Experts of a small language model.
Experts: 1 pick a token, a sigmoid router.
Below are experts of layer 4 (counted from 0) of a mixture-of-experts language model. Rows are named router (the router's row for the expert), up (a neuron's input weights, with its number) and show model dimensions 0-127. Each number is 128 + 32 x the weight over its row's rms, rounded and kept within 0 to 255. Numbers have three digits each.
Before each expert's rows: a language model's description of what the expert responds to; "mostly gets" lists some tokens that are sent to it at least half of the time. This comes from a sample of Wikipedia text that the model never trained on.

# expert 11
Scores and table numbers. Dashes, digits, pipes and symbols in tables and scores, such as 4–6 in tennis sets, currency signs, coordinates and minor-planet designations.
mostly gets: " CR", "′", " €", "_{", "cc", " $"
router:196148165154158061224133036126126122082178134126102141134138118169131072152045140142141128127110121143140077083147077091194117147145136119065154140083125163074105176172114124148137140142071091119152159140138135109109133108115110138134101146115121091114154190194089141146163120096126130113088151100088128122137160127127130101141092185154155134109126095227129168125134141128115147132130
up7:157148152137164089175142146106102188174146141146125140146138079140115163142134102131091117104156104121187137129165059132163120139170068103128234163156141062126131157156162111142099136231133136165133141104127128113104156188162137139167139160089126107178159078150134181143097160081161162070151113109120201150129127131155116123110147158125203110137104151175124096167150143154113169129138
up8:093094145138104137126102149207162152156173195147128151103170112102169071179143098169108135160138136149123124102126153130085143114185196086145130169105137143166075175096069162152157149157135124141147135110167182133140134118125098110159098134119131127058142113158162112162185155181078178124123077125053117180111127156115117084092068131157119154146119149148108153177168157190096147117160
up9:137115155159161136136122123094150131138153148173160115102132078185151125128163099113159136187157093201193132121168137081163183133163139194084196196101180118133100194095120134153116059157117143096195111133095127120143152121132100145164161162106105119129094138186186137134156114114146142092121117132182080125069112137106144076101147124150141093136142073066123093085131182149124153116116
up10:137193126161144190097131101127150088128141124176127097067088101194165081129132107161142164162111181105124124100125109144102107137081132101137125120073081085125136092161166121147093174180148133082124183157095119067178161127110088120103150088087116090169112178100106192180131134142136119131125084129122142127140126054163115109149109131215114130118135160142074156078118152130138112115044
up11:118141099133222074157181114109118141135123126090132140125193134080120144096112113160157115121122114077142153169206074094093148113136205143142082187166132193103125157202105144136169177103066131149178122120112152116084142136151146150189099103121103125093121088102100189133138133198154099116154145129145122128147108102125126160166105137145142066086119091149109141108121123150085124085074
up12:140134123127149192171095091125150129127129134102191124062188176159140144104085078118129118111151164088151079126111095161144135151140128195084176123100121150080136108125099165131104132172094118124142114165152206075074127092140116138135110109084156136145129141129095133073082116114186075118126113125118112148127152097101133094146115149187192129101139083140179173051065054151104157151124
up13:152172106141167158140129076097143119126162208119120108159198071111125131130066133178087127121139177176159172080154126092186122138185123114052151128147140169095109137066079128183100147151130114182117104178153184160138093113131160103123082184134120089182107105112102101150113116159180131131116202120118085127118152121131123114076151146137147071108097142101144143136075131102099128143088
up14:121124123109095127150136147132135144085140115113105034140079125148112135111115120146175126077091131082124139088132066164188125149130163162169117151095073162148212108149192105144154143144133132139148138124178105098128173056151112131101096195122146135163174136120088134162123107072118138104171174151136165126137154117094128086135145067213122137106092135210149118085092168136166104110090
up15:102148111103114123152158189087086136104115159141120083114142144125119106120136146118216097179145159156098059128165113162094139060147095167089115189127150139133160105125119105138102109130073090079129143136092115123105138110133108106093123120135100194125172198119088108151205157137173125178145163127134119142093135129118147094078127160110104110151109104187092128196069186109198083112171
up16:186083113116129107091063084111111147118064140173163167178111089159129108078133093075087138144124107104099137105113083084167102127185168168120115162138157161138095137130117091108152098122131195124135124127138131096128117197118175141121118168136091098115142194113073124178179143143112095063036100145142105134136070074135115136140098129109148103153087104161134198125128135134101171080118
up17:161122087104112142113097171083109126169175122138122139128094137185103147120131089167169094101141122182108073133127112156131175119157183156098142132097127086094101113179163115090128102103062093089113182117117195151078139124132170094082125191155081096113212159176128091155133157111096120138080185132101126129111136143112103050096067143180134111169078154120110164108160137144127092108107
up18:099178128088111108173075171145120128127124168179127146134098102192130094159123133149106094109178108182132085127155087129145142046171201086101120103112098168161147147127072075120134114109067062118152158113149137101126100171152110129119074152129147164107126166186067125117181101141126133128109178139108154049144147181149143072101132132150129150099068118182110171122124137127085139144153
up19:157166146080124107169137105098196125093126169129169164163083217134160125203133118161105181147077140119175080181186083118120104171154118124144109140149121145131144154147129185124120171155157095164199152136148098136109090133122089102125142136105150084132151141156116104113180148152079159156141178111095142111108156197139141111097144176163204125139142085122172189129123112114134189141140
up20:131127114127117097152145082149195124137118182136098137144153064161165101094076125135068171133133102147154144094116129090145153140176153126148167147125128157095125192121112063150129137128127117150088134163102088096142135210088125145137124115113165143118091176120113176155122166141157171105140103117142138152169139079056086144147093158114110137201108068148093146107167171099207175039128
up21:132109169121151097116104043119114108108136138097129051120171132104112096092066153109160160218189149127113169144186133157131140097075136173139141199108102132086134163157144122115121146210133105093093104110127142106132129110132110192182144115119076190159073105196127147074142116101101103111104161145114123116153136132207090150115115113130133116136144161138162129073103160105104134130174
up22:190101102127189089158077155093099173116132110133102171184072150134117114139077139138158099118103139144159185197160098088129148149177119105107152130074079162089102168169109133135172114112126179166141108204187117081111148085104131125106124177102138153079094163142121157170114144104161153138102150112081129068126119149172125146144164100093109127165123096170168115098046143124149131111089
up23:145121150147140126098105086141155119125112105116176036072099136170150084137097086149070110086103136096116072111130090057109123130098115193127147183168146157127102108109205152136135124111140105107129122201127106150071182139209132122131138148128159106102124125111102144149153152092160068065095179168123121101159093114113124135078131095135177176169130095127113104075088092110166161143130
up24:157092164147053083103108036150134143097175178093169148079162114108129141162127121143162164139116154153125108090088160108118116160164110116151138134064098113151119164136115139197167128125109059136082116186119180142127230110108126157177086121113099095119139138156140213113135135111140106102129072148106117157114106201165151102086113118106134159098114165141157155091085130136112145107115
up25:132156170111106110147076096148086141098130126170099115098216100122147107122068110165176197123092134163104116118139133179077176132179131121141172148118152130144135155101050128131102143144073156116115136121118225127145141157150080124106148156137082131157145101142134100168099151112189140136103162145094197171062159168128126102139066123096098131130137156118130132191168118167080179134152
up26:125151136132140121132127140132174148150136170155120124152115093125128139129161152128191138150104148157155173189163106153129131179068078119074230085103144134162111183048136104162098146187072147157163128123177172078112112129130148161178094152130132107170143174103123117140101090116195103135120136090100103163132140032173141101106124122127152141083131166139117120156167111161067158085129
up27:196229120124113148143123182120199126164138133169147090148151105122107192131147179133110164135106114126126137165178103131155098073164101115142183179140168095199203093153094108179097115134115129110136097147128134150135173105141123196156141164129140107136126097107099135183119134113102166090133068173134208146167118143121132156104072096148158077140125121098095157152112125113174116133155
up28:169096161104140118100136114132121140064157120086131047160111167171140148102108125142159115134151160074139080113139142137168085161142161140144141190144158106077135130133109111105155106093115176069097137137151170135133105107155110110057114179143094121177119104143086165114157156067112045112060157163139174100120144151202123126160136106115086106116063109187194172095133109162103148137125
up29:131109111120138080062107152111099165100163122133153137079113144099126148115063113198094140108142188208136061117144069156180131147166147120110144098127166148074123155160119116106113120123149088169147162126104152184128166133128153128113146118151101111133164132175080114059188167157086153122056096141085121127094119144111115133155068142139105159149128101148170123087159175232127133138141
up30:199180146137138141133118083112106119124168093131122158121123120126140080107090125119139093164108128128117177135154120074089092133137154120084113114081186113119158124198153130197172117084049089065119128137182155114124162107145114179087119133152073044126115184093035184138138121125131135118110110142157134119145128156109139141170108100195127125094175104161127168191123161109125115104092
up31:178117159132158110114066077161088169087121111074161161181094101160129082117136122127084119168118143116209094167096109172087157156087116151132130116148170137141149145116152144147132128105105104158109088159188098147132124096150106147156110123090196122149089152132050144100196112121211114152121162186097159074086092133145147111075128152166108122182173144098192134112107119150143120117106
up32:130124125113156115088129140065118095120182129114165156131165142099145117172100088150147131102135112142102113104129094074138115095094136146109133101141110137158134157170102096178060194120114123143107134181098159144127105163107095146146047171115053115102138174112107169159117104164117084119084105116023095131107107089165165123148142142076168126092063095142153155128170095147110072070187
up33:140117159077092138129074157156112121136150158134132129108085094124100107073097137139161129089158093124105117093143151113150168073211166150163144111161162161129151105150135174153152127125124145073085219110130164079088117160126137110092129168133077173108147142191093125188108130092126147122081193144113167093097117203114137149138112160132101109126061113157122168133157122217120172134096
up34:191099160049143208108161094153164174150149145100173091134083127124116149175115171131160102077151133166117044127141139113163107155111176195134173093074120095117132078134183174110118134144101171117121166100159124181118118123096132135096109174133135155101178117117119129106149191127101113095086113152131121105144135172193057136122138095147096141111098113159166166121123132148175176096107
up35:136074098154141149175137067148170164120170152119153121098180146159165090160096117165089069091105171134149121139130061077144095082148132109113122135109078174050124172093126201164137103109047103088140140133139142114070101137133106117101120132151127121040099138116135176123084139182127133159099172154066130126126146108117101168099089089135083120092128113199133110123134148153120150144098
up36:134150181154158156179095143051109140103133134168160129122157145201116140158170097092159111166124150089119183121108107080138104139132165197051134114112083208108139130149099130120172135137124106083091123187114147141099148139072131154104042163092146091106152164136062128132095112157151156199097108145109142118130113119186149134125159086140158151083133079132099132107123108129090076090128
up37:116136118127167096161126103140072153153144135153102162183127055158115150116131136114110113128168112110179165131145101108151133153117122115127118073136066114175108144141115083148149154161130182126150137124188113100110177099105144215112064183132158125133175195175110177155119112162185184105141108167071099102162134170199138126114120102153160142094143050150090095093148081122088139095104
up38:141145165151148139127131049128134114157124162143105128151097137140142127104159128117123111146167151140122105134159129145172166115145108178114103060143075137083070104023123093162119088183120136136125112112149089113101109099121127185120092157095075185137161146147137123102102136123145081134123074113068136145095137085143214087143135090109125140100062088169125176098178205092083160098160
up39:142132162075164068156122104121130127120106121178089132136124081153101145108078117129189200120143126182202107151130100133145124118122125107168148165130132085154115184160142132166160163190142156127056189147149130101202140101063134102098144133083095156112117215080101166127098098126182157075097158103132166119105114087115097150165130156105173138118137075151130093113114150139176146099116
up40:114136160106148194111117119149088140093109188096100124128130127171168105136103111115119194156189120138122075146189159111122188115144085068101128162175129183119137114133166137119068139097064146085117093115105116113170109169064080096094134090150122145129129123199157085134143119202174048086128124126151117166173129128161117143135077169101154183142144082153153132148094152113133126134095
up41:177160058124126121141132114151106114128160138140114169146178169125150131172061186115097165063076136111144078179169082106144162067136130186113136096070147110187109169163139163124097135144139114179144136141054165105129109177180116157095074122093083144128108099079091199088120141118074143143152119173130122067115126130100085108112137147096128108131137148128155121112133140090108068091120
up42:101116130098144097192079126140201123143099158145132078114120128181123138142119051174199072149106130170157134140141131159112096072108162134196109193109139110083135144151111095200112137189150139101112150112107155106123137155133150114152167121129061179166139068074141070146122133073155154149098133135101127116151117134122121109157124162190085113105071168136121131120163144106077142064143
up43:213121168158141147151121073156163114130186176118124096167094186151113136110152153159055116136129091168133100138127127141145149132119174128142121117122162132147134124167192135162159189106152132119153141118155094181132093142048115116142112124137135168141127092182129105170124156123042126161068105118104163073065140096179155156115135064110122131207061144152112118124153125178162148135138
up44:107160129131142105150117154109096115114120117123131105119130109200153137159136139096140167143101098125183176090090099106133133056143187089147098166114126120136179157103164061130121117099129038083181127117139115122169101136101135186115113097122158113155119208190138154141161091058145156162072140090090107094089099187090148067111099117156171133171141141184149165093116082130142135117157
up45:181116171128119066163120164133131133101194150124084116143122123118158146139096109171119096175157156160117189083099129150180165164121109088147231147117101159162186126033106062128106216151136149156155128125199160089082112123141098145129131117068091136110156157163111116134137108126106150153103083112113154135118084141155124114089085144138157145120148158199108107123154105094134135115111
up46:187154159095169103166134092155182143139175118106126124123127127098173118148149165169069210108129139131103146069109139172136185124091123109157128155118188116144139127101173101157145123112084087136140131159085169186172179146097123108129099097101066151087123184137122163156172148107113180163078131117077164156144128131164141142105098075091197150176168069145098120084146108166107155127136
up47:118177085096118107122156111151127124144090131101093127154133190123131135156103142134136118137127156111110111138160104054134114150088133145070125152187119158156116101155134143103095156106050133122188146094153153147175101129076128157035067137119143088135210155119109080168172098107147071038056063142143156122134118124138091128149096106147156141111166092171169172129136115124140128107078
up48:114164092106120106082085075114183115129130108082176113126052132081126040068136113129142115100148109127150129122096078053114122123156142134102119136127136124133115068127133087143120110124129113139096148154125082161137202176182079111063160158177127128146116178145145161177130146115179151152087159144122131167187130143181091125133074113136130127086109114145083125091086215100100131094133
up49:151144116142140132219119082115112130119145134126149158149174087168128128095146121171133088139164184152217154108168095133141173077165166112116148158076140125088212104148100139166168125108170129082136115119140147180160158130122148119083124111078156134142173183162103116106153186133088170144115154110086156084163116183110126136092115118171114123113108152051075129076089111107168144110088
up50:185102112059127131153149087123097140146114113105120155100131177168114135063155126164140110115114168114104070095121143077156178159120111121110137140080114139127101112145106137131133210113098161130186115142117118073168103104144111134102074144138091089124180172150096174154144204096161076141113132113057120132118138166151126112058126098115145172163123086185143162081122182206113156138082
up51:106164093134203081172126140170197126100188127086193091134127161131135108136116153092087175128124117145140084157115150098194115146170088128106122109186152157153146132152113162159141113191102095136129146113167132131087183157092104109190134187077131184158132094081092137111154122135054076076108153115086119099111164102136134163114120177120182105158131083134166164130133138083100123147108
up52:149139075117102108115124115106119174162162115141153100150118169146149145151138169115163118089130119115176091203143082158074132058116135162110148184108166112121182143136095141120097123093096113172143162146116099172110084123135094081111044135111159156085147090195174171145097153174093146177132160121081084147168119139160121088078100138126126058116091154078120174137070129134127158071141
up53:147151107032163160127134125065215157113092140138146129166129172174122161121121108161143135142104122137202165132120046150126114067125135209120212176110160147115150138135125159093081104119167130145147124168150126095104109126092100098105138138105153149076127098152132083140128099128081109155144153144058088111125073152090099119134079164094118099136134077098080133146136113140075151137152
up54:211131123094153038160076113121105102113117136104115184064133083138133146169179119154183158112121152082095106125111139125143132149171090126153124089102115199124082161139102100162084137111145145100137122161105112113097201097185131179144079120119062099102153168093081155191125160125131141144088159136084124123124133112089157147091095162129154139114140146184072142088171158093126090105128
up55:159154131114131084130111084134098075122152121122154131176163085143146135142090132154117145190162098148119090153092141141182147151110181214095113123151128106125102145168177091145142118170123093193156140081092186161142109184113174123098064136073090150103123124109098175126170162056141137136046132127081120110119073089144165126121155151154131096098137170107095137167052129095100126108107
up56:161070121092128141165087158082118156109214113140136105134127192106136132219132126138098106076166175132156132120163133131109176092142074079090114073098124131092142137161120136137133183072090092109161138188155153139090148150100127088154105086178165143173109174137086174067176120194135141133128092140128143146127125142115128102055159131102149092171127163124196106161137119152113134124113
up57:134124157150096168161119093144111171080169135164110115163151127125144118122123081144196141127098159133139080176189120158164077162121109083066139087059125121151103156097137146105113123166075162092154174178091139050134167173074093132124122170089161131110091091189109098054114121092162106176139074150128161113105132168166133109133094091100144113109144082133180108107103129156174113135105
up58:158150158124222121129143144164099124084140155186131108175144136152127161139143079105114151143171165181122123161111076136048167171155117081135172145158142079138099154125178094129117122187088133104118134122201142077130166151132161176134165074115105129114132148094126127116156162103094168105168160151096175104144102137135063092135138164091142152115134130177103125145095089111142208117205